Weights of a small mixture-of-experts language model, trained from scratch on English Wikipedia.
Experts: 64 SwiGLU neurons an expert, 4 picks a token, a sigmoid router, a shared expert of 128 neurons.
Training: a variant of SOAP for the experts, 340M tokens, 10370 steps.
Below are experts of layer 5 (counted from 0) of a mixture-of-experts language model. Rows are named router (the router's row for the expert), gate (a neuron's input weights, with its number), up (a neuron's input weights, with its number), down (a neuron's output weights, with its number) and show model dimensions 80-159. Each number is 200 + 40 x the weight over its row's rms, rounded and kept within 0 to 999.
Before each expert's rows: a language model's description of what the expert responds to. This comes from a sample of Wikipedia text that the model never trained on.

# expert 15
What it handles: Periods and period-plus-newline closing sentences, often after names, dates or parentheses, like 2006. and TV 2.; also heading-closing == marks.
router,209,234,213,201,191,231,203,209,141,241,135,276,191,222,197,157,235,171,190,179,226,187,126,191,184,135,210,184,136,114,247,252,219,193,173,230,265,151,273,243,128,122,225,219,199,150,137,171,185,207,262,169,219,58,233,193,198,217,235,212,166,162,181,201,231,173,189,121,215,230,165,149,203,260,232,204,190,154,219,209
gate9,178,157,224,162,183,231,242,215,183,215,204,172,225,241,207,142,195,114,173,241,173,274,189,185,260,161,156,215,233,191,192,199,186,217,117,252,212,82,133,230,148,152,224,205,202,212,166,210,221,235,193,234,195,148,177,175,164,182,214,175,212,189,122,150,221,181,169,151,222,214,172,243,229,173,196,195,197,198,179,223
up9,130,189,200,122,236,285,227,245,255,198,206,125,229,232,205,151,228,120,168,230,219,269,168,224,176,170,170,200,186,145,122,139,198,203,146,236,198,108,99,162,149,170,249,217,219,224,147,174,244,218,219,151,276,172,204,189,218,152,224,202,148,247,101,148,208,204,216,205,242,225,173,179,170,156,238,207,175,194,178,183
down9,213,275,200,250,296,181,222,273,192,202,163,147,178,170,208,181,127,143,184,162,260,168,193,210,216,247,218,200,164,121,160,225,210,246,212,127,199,264,189,206,227,224,212,176,195,239,219,210,188,223,144,225,204,184,175,151,222,206,240,141,200,188,168,165,237,246,208,181,167,123,259,222,203,226,199,240,128,186,261,229

# expert 38
What it handles: Place and time prepositions, mostly in, during, within and throughout, plus the following the, in phrases like "in the family" or "in the City of".
router,271,189,153,168,163,166,228,232,243,264,153,293,257,207,255,234,233,198,172,162,254,272,231,132,179,193,235,154,186,138,243,219,204,162,155,257,158,213,151,240,202,173,291,236,211,148,294,209,241,217,239,167,192,168,168,162,188,187,254,249,173,243,305,183,247,187,121,172,138,173,219,180,188,169,158,163,188,165,155,133
gate0,190,251,208,159,181,216,194,190,165,223,186,242,195,208,264,198,163,259,235,121,181,210,217,143,173,174,160,168,186,190,261,249,177,232,135,240,108,264,245,212,153,151,236,224,246,160,242,249,176,179,270,229,171,155,172,179,270,141,233,209,228,147,227,183,220,206,165,263,176,170,176,244,244,197,275,180,141,213,215,130
up0,227,222,250,177,160,169,221,194,222,168,121,187,217,215,256,199,179,213,257,192,207,213,136,166,191,209,271,233,198,256,168,170,218,163,141,143,262,183,181,199,237,189,109,172,201,192,267,216,227,240,212,204,168,237,226,209,197,228,172,186,96,227,198,170,192,208,206,155,177,193,193,162,228,180,199,228,253,175,221,162
down0,186,228,212,241,191,206,245,209,204,202,256,203,226,196,122,136,236,227,186,153,171,146,208,230,198,170,177,257,195,210,206,207,177,240,183,251,293,181,202,244,138,139,183,216,202,217,164,137,175,180,163,169,146,250,108,185,157,150,193,180,100,178,146,203,111,128,195,204,130,191,219,253,212,239,215,247,216,127,289,176

# expert 42
What it handles: Articles and quantifiers opening a noun phrase, especially a, an, the, one, this, several; e.g. is one of, the world's.
router,236,172,208,183,190,218,185,225,228,196,195,178,252,185,102,213,232,261,199,245,221,165,180,214,235,202,216,183,191,213,241,224,209,196,192,192,246,230,254,206,225,193,229,207,225,118,162,136,286,241,180,262,172,145,224,230,188,145,226,182,175,183,238,208,212,201,187,95,193,171,254,232,264,205,247,191,227,296,115,139
gate0,155,172,235,160,224,201,196,201,257,225,239,259,124,178,174,176,222,158,156,228,139,190,220,254,258,276,210,239,222,210,149,214,239,241,232,160,222,126,159,253,152,227,275,179,173,203,225,179,187,208,253,228,146,213,228,162,229,223,250,173,195,143,198,218,191,128,168,124,144,255,193,214,230,193,212,253,225,211,177,174
up0,201,167,209,201,214,233,159,186,240,185,201,169,235,199,205,237,200,226,204,221,256,216,178,174,111,146,177,197,199,258,193,170,271,149,281,221,193,144,162,211,234,223,201,199,192,212,191,135,179,127,160,204,203,184,227,185,136,204,185,231,221,133,157,111,196,152,174,186,209,188,274,255,180,181,235,103,222,149,282,217
down0,240,175,225,224,234,281,194,160,254,286,230,257,244,185,141,205,227,227,181,175,168,192,204,237,157,241,202,150,155,224,222,200,225,175,195,176,214,245,193,211,239,213,230,207,299,163,222,168,252,186,218,181,179,254,145,250,240,152,227,134,176,187,241,254,180,216,142,193,237,192,193,146,134,215,215,147,235,185,175,146

# expert 32
What it handles: Surnames and word endings that complete person, taxon or title names in headings or opening lines, such as Collins, Wilson, -urus, -ell.
router,198,197,224,215,175,191,260,188,179,194,188,268,330,174,145,224,190,190,169,201,202,216,180,180,168,208,191,169,205,213,218,241,169,185,200,206,205,122,171,259,197,161,234,231,146,195,155,229,222,198,239,266,117,150,250,184,168,115,318,255,143,261,251,191,255,221,226,141,164,208,186,245,206,238,233,130,243,261,138,200
gate0,223,206,188,113,146,213,245,252,221,185,207,233,151,181,256,164,234,272,218,202,211,169,228,235,217,170,186,239,283,255,129,171,192,195,165,160,323,204,296,196,231,170,198,216,224,154,222,167,219,209,202,140,166,255,176,180,215,172,209,185,176,233,180,185,244,148,156,256,130,162,236,174,204,281,209,175,225,204,192,155
up0,237,190,194,237,145,150,192,210,193,146,226,198,137,178,162,185,194,239,212,225,181,185,182,265,203,194,189,175,188,248,216,142,173,150,96,188,196,193,185,134,217,184,113,142,238,179,205,227,172,255,147,222,236,134,159,260,136,213,246,183,234,260,134,223,198,209,252,173,174,177,264,145,193,219,186,204,137,202,200,183
down0,240,175,180,187,245,198,265,246,140,196,194,266,158,214,229,175,169,184,212,141,170,54,163,205,162,223,144,170,179,226,230,184,204,146,264,222,230,181,187,201,225,255,215,246,167,215,207,186,145,146,111,189,162,202,197,230,252,206,178,285,246,238,149,207,147,161,140,201,191,220,210,243,213,238,234,250,124,162,155,215

# expert 55
What it handles: Of, to, for and similar prepositions after quantity or noun phrases, such as some of the, a species of, panel of.
router,268,132,297,207,143,155,231,170,181,170,194,219,242,191,231,106,168,213,230,181,200,174,224,157,199,257,168,151,110,163,210,265,189,214,213,211,231,172,266,235,217,151,210,197,215,114,167,193,169,176,285,185,157,168,169,193,153,179,232,253,167,205,210,212,262,222,116,163,190,216,244,262,214,217,207,137,230,195,155,225
gate0,209,204,191,219,218,164,211,202,293,214,222,155,234,169,186,201,184,112,207,223,199,167,224,203,226,204,155,220,213,192,235,227,230,252,118,206,157,243,245,204,186,204,199,209,237,222,129,205,195,238,222,186,172,224,191,193,240,230,172,216,167,292,190,239,210,231,204,226,287,213,207,239,182,159,231,184,247,255,204,119
up0,214,278,256,202,259,248,176,228,206,219,183,238,215,149,231,286,254,213,144,203,161,194,184,151,197,139,180,178,248,192,184,359,220,195,223,277,159,138,145,183,180,224,170,154,159,234,185,242,190,233,201,259,207,155,237,138,227,218,215,149,199,218,205,214,167,225,244,270,162,160,229,192,173,151,204,182,197,209,268,214
down0,256,200,179,220,271,150,185,155,187,241,216,154,152,212,203,203,266,207,170,138,203,162,192,264,235,172,223,239,165,238,233,239,192,250,185,164,223,287,224,169,217,159,197,197,165,219,221,254,213,239,131,212,205,175,124,227,249,162,233,133,143,132,242,199,194,212,217,164,197,184,144,163,296,223,225,122,189,205,237,272

# expert 28
What it handles: Colons after infobox field labels, pipe separators between table cells, and semicolons or degree signs in coordinate and name lists.
router,257,238,232,239,213,208,269,90,204,259,155,203,245,162,191,167,193,194,196,199,220,133,209,168,196,159,246,239,198,197,215,172,248,169,244,179,262,153,217,187,190,162,269,252,224,210,243,209,209,286,191,184,200,142,193,165,197,144,184,252,196,216,149,190,183,146,110,202,120,237,134,175,152,120,286,216,163,208,153,153
gate0,209,265,280,92,197,228,220,197,117,239,182,226,202,123,209,177,169,257,133,195,199,152,233,151,240,201,222,192,207,211,261,191,195,121,177,182,229,171,305,249,237,212,160,103,201,268,217,156,205,220,176,241,250,138,136,219,307,240,201,147,256,170,209,159,173,201,169,186,130,192,114,206,230,193,228,182,212,149,185,207
up0,238,264,227,140,253,206,199,133,169,215,189,234,141,191,176,226,180,235,196,173,147,225,210,110,198,213,253,246,143,150,294,156,189,136,143,160,186,132,271,236,304,221,214,160,261,246,186,153,204,151,191,178,205,146,210,272,235,243,194,128,239,208,153,185,85,283,143,220,223,237,148,260,265,205,209,166,164,195,161,205
down0,170,195,204,167,230,213,327,159,244,140,231,139,176,228,210,125,211,204,217,282,288,168,167,228,228,177,221,171,178,292,137,262,163,233,228,239,164,193,175,200,183,183,236,207,151,247,137,264,105,261,160,223,262,232,216,247,251,173,232,230,195,158,229,222,242,226,242,189,127,238,235,196,128,186,224,183,237,255,186,281

# expert 4
What it handles: Field names in infobox lists after a dash, such as Location, Born, Released, Website, plus spaces and digits inside dates.
router,247,207,199,158,206,205,269,221,198,342,203,207,245,228,229,192,177,165,191,224,222,212,117,181,200,213,146,239,209,237,254,243,237,226,203,225,192,188,193,241,152,262,240,209,138,208,196,179,225,162,284,167,191,123,252,184,237,138,266,221,179,228,192,159,235,130,225,191,164,217,158,204,222,178,219,157,255,254,201,187
gate0,224,157,192,193,153,93,213,119,177,261,235,225,169,218,231,221,214,199,253,209,263,192,162,243,265,220,239,258,213,252,177,157,168,194,177,187,194,155,302,230,196,220,135,229,143,201,169,209,285,182,230,208,206,116,219,161,227,181,203,208,195,164,197,154,222,205,244,168,224,137,205,231,239,177,203,234,309,166,182,202
up0,245,160,232,180,220,198,192,144,110,224,226,219,223,255,269,186,168,112,211,180,229,235,140,230,207,289,232,253,165,251,184,195,160,146,172,195,181,175,291,177,116,230,196,304,172,240,162,164,259,151,240,184,269,126,152,215,213,226,199,194,187,144,176,175,281,264,160,207,261,190,129,245,234,236,280,215,223,208,183,211
down0,158,202,238,234,219,166,174,264,133,257,201,284,123,169,211,155,165,220,180,265,168,170,181,155,168,204,206,230,210,161,147,218,133,193,256,214,136,225,203,191,198,237,228,277,187,322,184,249,249,232,148,125,223,217,168,245,154,196,172,222,147,171,220,126,81,186,230,173,201,226,178,216,185,265,228,153,221,226,241,241

# expert 37
What it handles: The, a and possessives like its, his, their, right after prepositions or sentence starts, as in upon the completion.
router,209,120,238,209,200,169,192,176,192,235,183,199,217,177,229,226,218,183,181,189,271,243,172,167,267,191,151,237,215,197,233,213,194,186,163,254,189,196,221,212,163,159,218,206,225,174,158,245,248,245,242,227,206,200,196,199,178,145,233,255,256,230,191,165,220,158,147,175,118,148,236,238,243,215,225,217,185,176,164,97
gate0,141,213,159,192,224,241,141,139,128,233,189,284,159,290,190,274,205,209,211,173,190,211,183,265,243,198,191,135,257,121,244,239,183,202,202,188,200,210,180,215,210,157,191,261,214,142,167,128,165,202,199,250,200,173,143,222,215,188,238,177,168,238,144,144,188,180,212,148,239,190,222,215,202,210,246,237,201,133,209,127
up0,131,161,219,219,279,193,176,162,154,189,178,215,217,215,263,234,200,249,172,158,215,180,155,233,238,210,200,155,125,240,255,190,161,227,216,196,257,237,232,191,166,146,250,182,149,205,139,192,187,192,218,246,168,222,197,196,203,184,326,247,158,197,178,235,218,215,212,170,171,236,266,199,218,184,196,211,179,183,245,45
down0,201,171,224,224,199,194,191,202,229,180,260,206,225,189,136,210,184,230,196,194,230,186,192,215,178,198,203,209,256,200,124,198,176,171,197,192,175,198,187,196,180,216,211,171,229,218,264,193,208,252,172,182,186,180,196,152,215,281,98,189,207,157,196,164,155,264,136,181,142,197,174,186,211,258,189,115,203,197,100,189

# expert 14
What it handles: Function words and quantity words before numbers or noun phrases, such as than, or, to, and, approximately, average, total, especially in statistics.
router,230,166,222,228,213,165,227,185,157,144,153,190,255,200,215,195,288,123,150,215,217,163,174,195,165,253,242,183,135,176,215,232,220,168,222,198,258,184,234,192,187,167,218,199,242,169,189,135,171,218,237,159,154,170,163,166,269,199,201,213,155,150,230,181,177,114,195,170,172,197,244,206,236,148,178,133,207,220,107,191
gate0,182,141,243,217,225,184,192,180,241,222,222,207,202,232,144,198,246,257,206,168,145,217,219,216,184,140,208,235,180,162,168,256,144,181,102,277,161,191,276,239,122,196,239,227,192,161,179,181,178,131,176,177,199,183,227,115,252,212,164,211,173,244,231,211,201,288,169,160,85,260,246,234,240,190,246,241,221,235,198,251
up0,157,191,124,171,196,158,140,201,132,262,265,180,164,279,173,144,208,217,225,195,210,153,160,217,161,201,247,175,160,316,184,174,261,216,223,162,345,240,185,127,200,227,155,233,185,237,176,124,225,277,193,233,220,124,167,193,125,185,236,267,267,242,154,205,168,213,147,204,221,221,286,169,214,220,184,186,225,132,193,148
down0,143,216,218,246,206,179,221,251,244,214,177,193,276,295,239,150,116,267,187,168,177,200,182,216,243,216,141,219,221,194,139,244,170,171,231,135,147,209,179,244,226,258,172,155,157,204,210,181,228,155,299,175,228,220,198,174,180,124,198,230,186,190,159,183,132,199,111,163,169,162,163,215,213,235,185,165,211,207,266,221

# expert 61
What it handles: Bare space token before a number or year after in, between, commas or colons, also census words like households, median.
router,284,173,194,158,229,173,212,177,135,200,93,250,204,213,167,172,206,188,182,139,260,202,233,120,180,148,223,95,136,208,148,195,211,219,188,224,213,125,238,230,115,155,154,251,250,166,187,226,259,154,192,225,228,100,175,209,239,177,144,180,179,233,221,126,239,204,253,218,191,151,190,211,144,193,203,155,198,206,203,160
gate0,237,202,199,145,149,173,201,209,207,176,149,170,196,247,215,183,227,118,228,188,265,216,237,217,169,191,244,206,209,171,176,260,257,239,166,214,198,80,170,179,204,150,233,296,219,129,255,226,181,222,155,236,176,200,127,144,299,263,191,220,169,215,139,243,232,180,194,246,133,267,218,233,162,245,198,260,257,184,206,255
up0,188,198,223,159,280,188,194,198,174,206,216,211,162,151,199,231,147,240,174,199,207,180,238,140,221,166,203,196,194,203,136,264,152,159,203,175,165,216,204,220,123,218,214,94,149,221,112,104,211,216,187,154,196,188,207,240,167,207,200,125,137,212,240,101,137,249,223,185,226,159,217,187,219,195,194,235,41,291,200,132
down0,165,223,168,226,241,174,262,187,241,211,261,213,194,263,250,205,185,169,221,207,168,199,227,130,184,234,160,164,197,210,208,184,222,188,190,150,209,210,212,154,202,203,191,197,232,212,242,243,194,252,227,321,202,173,201,230,203,124,107,224,189,122,180,251,153,222,203,198,239,193,147,247,180,178,197,213,161,171,187,190

# expert 40
What it handles: Clause-introducing words such as that after said or revealed, and which, when, because, but, however, usually after a comma or period.
router,224,91,226,256,159,192,218,167,162,216,131,263,250,197,148,116,179,206,253,208,211,134,227,175,198,169,195,213,175,179,252,251,245,175,166,230,221,89,252,220,194,177,211,227,200,203,137,205,169,150,221,193,250,198,219,195,182,146,238,236,176,222,264,111,226,206,192,210,191,243,190,239,231,201,184,131,193,263,181,162
gate0,232,162,239,196,165,271,215,157,202,201,213,204,139,133,158,126,190,213,167,219,163,278,206,173,293,264,241,240,179,212,268,233,157,212,162,212,274,171,184,266,151,146,224,193,235,161,268,188,167,264,239,177,223,235,245,244,227,172,311,185,194,208,219,237,213,297,168,197,224,189,239,209,300,187,183,218,170,281,149,179
up0,212,211,224,247,193,231,234,239,178,111,192,243,113,163,231,222,129,238,209,189,153,290,198,226,289,253,246,233,179,217,260,269,176,172,143,166,186,187,162,262,129,185,231,224,242,187,209,195,129,231,185,193,229,265,238,267,188,142,316,221,229,282,261,261,158,247,266,175,164,200,268,230,212,138,146,150,167,214,192,211
down0,186,220,152,178,191,255,143,265,169,177,189,232,221,201,172,185,179,211,125,179,195,300,158,213,259,250,134,199,214,196,244,214,203,222,232,170,245,187,185,250,186,172,212,162,247,277,154,199,196,235,268,198,235,235,245,88,220,198,209,183,178,99,176,192,234,185,76,252,215,178,301,136,214,213,141,263,208,249,206,158

# expert 45
What it handles: Blank space tokens just before numbers in table cells, after a pipe or semicolon, plus signs such as +, −, ′ and °.
router,206,160,216,113,199,199,231,197,166,287,132,278,256,200,146,159,220,195,146,199,255,145,205,182,211,195,194,212,141,210,225,213,262,198,197,219,254,240,234,243,181,200,205,230,232,141,206,192,212,131,199,172,147,77,228,152,123,140,174,224,190,197,217,114,201,182,182,156,175,161,194,214,229,158,194,136,239,256,168,205
gate0,216,154,187,107,205,234,146,138,170,240,182,183,161,169,262,218,282,130,223,213,201,144,219,209,302,219,233,214,200,141,205,226,174,269,181,248,180,171,167,230,227,230,199,194,233,228,210,181,186,200,200,187,211,239,196,209,276,157,156,155,229,275,184,182,169,194,238,243,211,246,245,164,113,130,238,227,172,227,248,208
up0,189,259,185,259,225,197,198,208,227,213,202,182,192,178,135,192,222,215,199,179,219,167,216,171,142,227,222,242,194,255,280,162,209,185,208,208,120,259,148,236,186,201,232,244,180,227,170,231,174,194,100,175,135,145,254,229,181,158,112,228,133,199,236,217,269,234,212,197,232,213,167,169,217,226,124,207,217,140,171,185
down0,218,257,217,208,159,246,220,250,228,210,165,178,243,192,225,165,261,265,214,234,215,184,249,152,201,170,208,127,168,240,204,201,156,153,214,174,140,133,189,192,108,150,219,197,145,264,155,256,194,176,169,234,174,247,131,169,157,243,136,224,154,201,265,269,234,201,210,196,232,243,237,150,209,319,211,153,147,198,235,230

# expert 6
What it handles: Sentence-final periods, paragraph breaks and the == or === opening wiki section headings, plus table row-ending pipes.
router,176,197,226,142,187,166,248,183,165,226,154,194,230,203,155,197,190,217,216,253,173,121,179,172,181,272,190,156,113,222,241,238,229,266,280,239,231,179,210,227,175,186,202,242,249,195,156,125,215,222,253,200,182,169,154,240,168,87,204,214,251,225,254,206,198,121,219,185,194,176,183,179,262,238,264,218,211,177,232,201
gate0,233,150,130,214,153,253,107,167,269,186,188,182,162,220,216,134,247,202,243,203,184,185,122,181,222,259,242,193,177,217,228,227,213,215,230,343,282,227,256,166,123,208,234,158,161,236,209,233,255,265,237,150,148,232,254,193,183,185,270,240,215,209,189,166,224,123,203,216,216,178,161,184,197,216,222,211,172,283,136,214
up0,148,170,236,179,168,195,312,194,204,180,151,250,197,218,204,217,199,264,105,197,227,301,212,230,180,208,171,286,200,152,136,160,197,214,130,96,160,188,200,219,210,213,170,193,195,226,225,192,134,132,203,224,238,194,178,221,206,203,141,190,246,257,192,278,161,254,216,232,218,208,203,248,242,202,127,147,222,162,229,137
down0,241,199,221,209,220,175,130,182,161,219,145,183,215,269,207,194,202,218,227,258,224,200,185,178,258,266,189,163,194,230,184,113,216,176,182,228,224,160,122,204,187,263,267,226,228,318,182,264,162,182,224,178,213,236,225,239,168,185,215,195,283,172,244,209,207,209,140,185,236,158,171,249,158,190,132,177,222,166,165,196

# expert 16
What it handles: Month names and date digits right after on or in, or after a day number, such as on July 19, October 2022.
router,263,192,265,166,213,226,206,204,179,228,184,239,184,212,240,209,215,223,206,192,212,195,184,125,214,171,194,182,167,207,222,198,216,142,233,210,143,124,219,192,103,218,246,210,190,207,161,157,221,200,272,171,229,134,167,255,244,123,190,202,174,184,274,149,180,127,211,208,129,290,242,251,182,290,198,156,208,212,145,109
gate0,252,239,289,180,146,262,105,212,146,242,224,153,174,217,156,182,207,242,223,191,218,184,192,188,223,272,194,191,225,246,226,133,174,124,263,222,280,246,174,189,167,255,256,192,165,218,193,130,217,205,248,165,186,130,162,239,211,193,232,173,165,180,230,133,134,172,185,179,230,252,214,231,176,223,202,167,200,204,163,172
up0,142,149,246,254,165,203,293,160,221,175,221,161,196,125,226,176,162,156,172,236,210,287,244,238,191,205,187,220,201,205,173,209,170,319,163,156,191,238,203,146,214,159,186,231,187,130,186,239,208,221,231,274,237,191,143,157,223,237,176,152,224,189,179,233,193,265,163,250,176,114,177,173,205,200,195,305,269,178,227,292
down0,172,228,227,224,171,261,170,296,151,258,212,119,183,231,237,148,211,130,146,204,235,213,224,154,218,207,195,179,100,163,249,181,201,190,192,173,223,206,228,225,208,248,241,230,178,221,234,218,232,246,208,211,201,191,166,239,164,210,251,173,197,217,117,191,204,143,282,206,245,218,165,195,233,226,169,171,206,188,186,192

# expert 27
What it handles: Descriptive adjectives and their endings in critical or social prose, such as political, religious, difficult, and word endings like -ive, -ious, -etic.
router,217,147,218,183,161,191,215,186,276,238,131,223,191,202,236,164,172,129,185,177,239,217,232,255,153,197,121,239,159,181,225,276,192,185,181,258,184,194,214,171,212,172,180,218,173,156,142,179,166,166,205,184,120,126,220,270,251,166,218,241,177,177,241,192,236,232,196,186,112,274,289,174,224,179,212,185,222,248,129,199
gate0,191,204,191,221,181,172,260,279,190,272,231,139,208,282,189,181,198,193,201,187,197,228,299,153,200,229,233,121,223,196,201,182,197,186,224,168,222,263,254,143,191,145,186,178,236,196,140,185,209,219,135,153,255,245,183,177,197,196,210,186,224,239,240,159,206,259,201,166,231,240,199,318,193,172,231,240,245,202,184,245
up0,171,200,195,184,258,190,160,200,187,151,253,255,156,156,204,135,246,240,206,265,150,169,174,208,157,139,214,187,188,191,211,128,208,238,204,231,166,151,173,193,136,210,244,190,220,182,195,190,206,191,261,177,170,194,223,186,209,218,299,190,232,322,168,175,213,121,223,202,162,278,260,160,179,222,244,205,209,260,284,186
down0,203,234,163,238,218,203,179,171,204,198,117,257,171,154,279,129,192,189,198,203,257,210,224,183,206,200,193,224,134,131,216,182,250,192,155,227,239,213,257,228,180,196,168,188,239,249,220,162,178,284,281,348,217,206,139,180,204,180,207,244,181,118,157,156,130,175,209,240,243,204,267,161,204,196,218,187,170,203,246,134

# expert 25
What it handles: Digits in table rows, ranks and score lists, plus football position codes like MF, FW, DF, GK.
router,207,184,191,195,159,139,222,187,141,315,176,169,269,193,136,221,247,213,199,224,163,171,171,149,175,205,221,187,211,173,227,266,239,166,194,175,196,167,206,298,145,208,234,200,195,170,170,163,228,136,258,209,190,177,140,189,202,157,274,224,196,227,212,147,222,200,233,207,226,258,252,297,133,207,180,189,200,240,164,150
gate0,215,179,238,204,234,194,173,268,174,182,107,166,207,279,199,193,215,225,258,176,130,163,164,133,201,155,177,185,175,186,224,180,243,196,194,181,221,176,190,227,245,180,187,281,241,217,194,207,150,162,155,242,163,224,133,242,241,133,213,165,245,232,143,195,200,209,255,273,165,261,210,183,170,169,238,135,143,193,174,156
up0,149,176,171,248,202,195,387,218,120,188,238,195,190,221,171,201,218,234,244,170,231,244,243,186,185,163,189,223,211,278,184,163,194,175,162,191,245,294,219,195,188,225,167,236,239,214,210,247,177,223,193,237,233,186,278,167,172,207,231,221,162,164,217,224,216,251,141,167,214,155,171,157,202,168,138,150,157,183,217,190
down0,108,206,186,232,192,299,207,155,259,176,179,139,162,180,237,177,189,155,209,240,149,260,245,106,161,196,141,240,158,163,183,162,167,136,158,165,188,148,194,235,190,174,253,155,218,214,189,239,271,237,224,127,267,247,182,210,231,206,212,164,207,205,131,266,245,168,211,192,236,202,309,214,168,173,240,284,227,172,145,229

# expert 34
What it handles: Subject words opening a clause before its verb, such as pronouns he, It, They, and head nouns like the site, the show.
router,189,100,168,204,200,193,201,209,156,213,119,246,303,218,116,211,243,199,208,137,253,145,189,169,237,191,197,218,182,170,293,215,203,199,180,215,195,145,215,197,199,186,221,215,206,227,150,222,220,135,231,238,222,165,175,153,235,153,277,227,229,260,219,138,208,205,218,220,142,194,222,246,172,232,194,197,277,281,150,185
gate0,156,174,218,188,273,176,192,215,216,232,184,260,181,246,236,205,284,172,191,189,202,266,225,215,183,232,246,232,158,248,232,299,122,179,216,208,223,231,231,228,247,192,227,167,226,190,217,140,234,183,152,110,208,154,295,221,202,246,186,179,189,179,226,215,232,271,175,178,221,193,187,231,157,188,275,230,239,187,201,228
up0,256,230,236,193,238,195,137,204,210,177,207,269,190,225,151,222,249,160,209,163,202,281,198,216,201,210,224,173,214,242,204,154,151,179,192,248,203,243,211,208,215,211,242,202,273,211,229,169,227,207,201,141,254,174,252,191,137,243,150,167,135,185,180,261,210,216,150,216,222,259,155,192,192,237,187,264,279,137,178,223
down0,204,230,210,158,221,220,164,184,189,185,220,160,243,186,267,169,224,235,234,184,215,153,215,137,206,200,237,175,173,163,195,167,206,197,161,237,180,222,189,241,160,135,233,171,280,182,224,353,161,125,107,155,227,165,232,177,233,238,165,236,190,232,145,216,185,210,151,203,184,165,243,235,130,234,169,157,205,239,218,166

# expert 58
What it handles: Nouns and adjectives naming fields or subject areas, often after of or and, such as social, health, engineering, music, political.
router,254,172,194,187,185,167,231,142,187,185,151,178,172,218,261,124,208,193,244,185,219,127,270,200,145,205,138,210,131,145,218,264,131,169,209,161,140,155,245,283,205,149,255,165,200,128,172,172,209,173,211,236,155,173,187,178,209,139,225,276,151,203,257,145,194,173,232,172,193,225,268,217,116,223,195,183,189,193,174,200
gate0,210,254,98,145,184,155,174,211,169,160,135,218,193,273,176,222,267,228,211,236,208,186,227,195,181,176,145,168,69,213,266,230,224,232,236,230,131,168,246,300,233,165,187,192,258,196,230,174,309,149,146,264,220,195,127,163,194,180,146,221,203,221,208,157,167,169,145,242,211,259,162,138,172,210,204,172,171,170,215,179
up0,185,128,208,218,155,276,193,153,126,221,216,214,212,240,216,120,159,173,184,179,196,226,234,199,199,171,208,335,251,181,175,239,180,222,175,217,262,203,219,144,205,276,188,142,225,148,242,233,237,234,264,158,189,198,179,166,228,230,191,149,161,196,140,191,166,227,186,216,161,222,169,257,198,207,220,216,234,230,184,176
down0,272,137,211,294,139,188,206,172,203,197,260,293,239,199,148,162,184,145,219,206,149,153,204,182,250,148,247,169,235,181,174,229,126,184,159,175,200,205,182,292,214,233,215,158,163,124,161,241,216,133,225,155,256,207,155,143,174,226,188,170,202,257,193,207,185,132,309,165,149,194,199,173,255,220,185,206,157,207,193,169

# expert 54
What it handles: Pronouns he, she, who and given names like John, William, David, usually opening a clause before was or had.
router,261,230,239,163,121,214,175,192,173,282,197,201,247,197,136,158,220,132,189,161,240,186,217,160,239,222,160,168,165,161,261,231,135,198,213,254,270,181,197,224,183,133,194,172,182,177,189,150,280,193,263,204,182,227,182,199,166,136,280,238,191,167,189,169,243,219,264,175,125,227,236,228,256,292,203,129,216,231,140,182
gate0,244,222,198,180,136,189,184,205,245,224,145,205,194,126,202,197,203,211,237,178,207,239,208,160,258,216,153,195,173,206,196,182,121,169,151,243,115,218,232,247,152,161,165,129,239,195,248,175,203,213,200,214,124,250,223,226,157,216,158,280,178,210,218,147,219,145,249,217,177,201,142,133,248,243,223,170,202,231,115,167
up0,211,164,182,241,211,222,247,189,191,119,270,199,153,215,213,175,190,175,218,178,176,158,179,176,162,213,210,158,196,157,252,232,225,230,215,167,250,257,233,151,211,257,247,230,189,191,124,173,245,190,177,187,268,134,160,161,203,254,145,174,221,208,155,236,171,243,204,224,210,213,237,254,128,228,202,185,221,205,272,234
down0,246,192,159,227,203,258,191,139,173,271,225,182,224,148,245,159,189,166,175,150,243,185,217,262,259,239,238,162,178,152,221,222,190,224,228,141,194,198,195,163,231,126,211,188,200,147,195,124,137,180,146,215,147,299,167,170,159,139,235,121,240,188,209,246,228,240,189,196,212,207,156,184,200,223,175,127,152,202,122,219

# expert 22
What it handles: Prepositions in award and institution names, especially for in Award for Best, Court of Appeals for, plus in before dates and ordinal suffixes.
router,238,171,214,149,183,166,261,193,164,193,177,211,214,138,160,214,259,150,224,208,181,148,206,209,175,208,104,224,187,248,280,271,132,214,202,267,265,197,223,221,119,201,244,217,179,202,196,219,242,201,252,216,94,194,214,199,188,170,222,240,192,151,214,111,239,124,209,107,221,176,272,218,218,166,177,160,193,178,208,109
gate0,243,167,223,236,299,81,152,155,172,223,246,237,191,171,183,146,248,193,247,222,156,209,188,231,208,201,161,167,199,157,167,193,175,254,131,222,205,217,246,165,234,202,202,205,180,236,166,226,251,130,191,232,235,124,245,252,202,208,274,215,245,114,180,257,217,225,185,130,153,173,248,123,171,80,185,144,248,254,226,131
up0,208,145,186,195,222,112,126,203,136,192,180,226,144,168,180,152,250,254,219,197,132,187,208,259,275,160,186,214,234,140,236,145,225,197,188,270,146,236,185,156,242,165,267,207,200,137,147,206,268,211,212,191,263,187,222,214,214,194,243,184,234,186,128,193,162,303,206,69,200,178,251,186,198,156,249,99,245,218,219,146
down0,147,236,186,220,237,154,174,206,189,145,213,197,218,169,173,185,162,200,139,255,213,196,191,172,159,222,107,219,229,274,243,237,152,212,210,305,150,192,201,163,163,247,224,165,257,145,158,237,209,207,263,259,216,228,201,265,181,211,239,185,191,166,261,193,197,150,191,159,196,287,136,223,271,212,171,294,241,140,188,173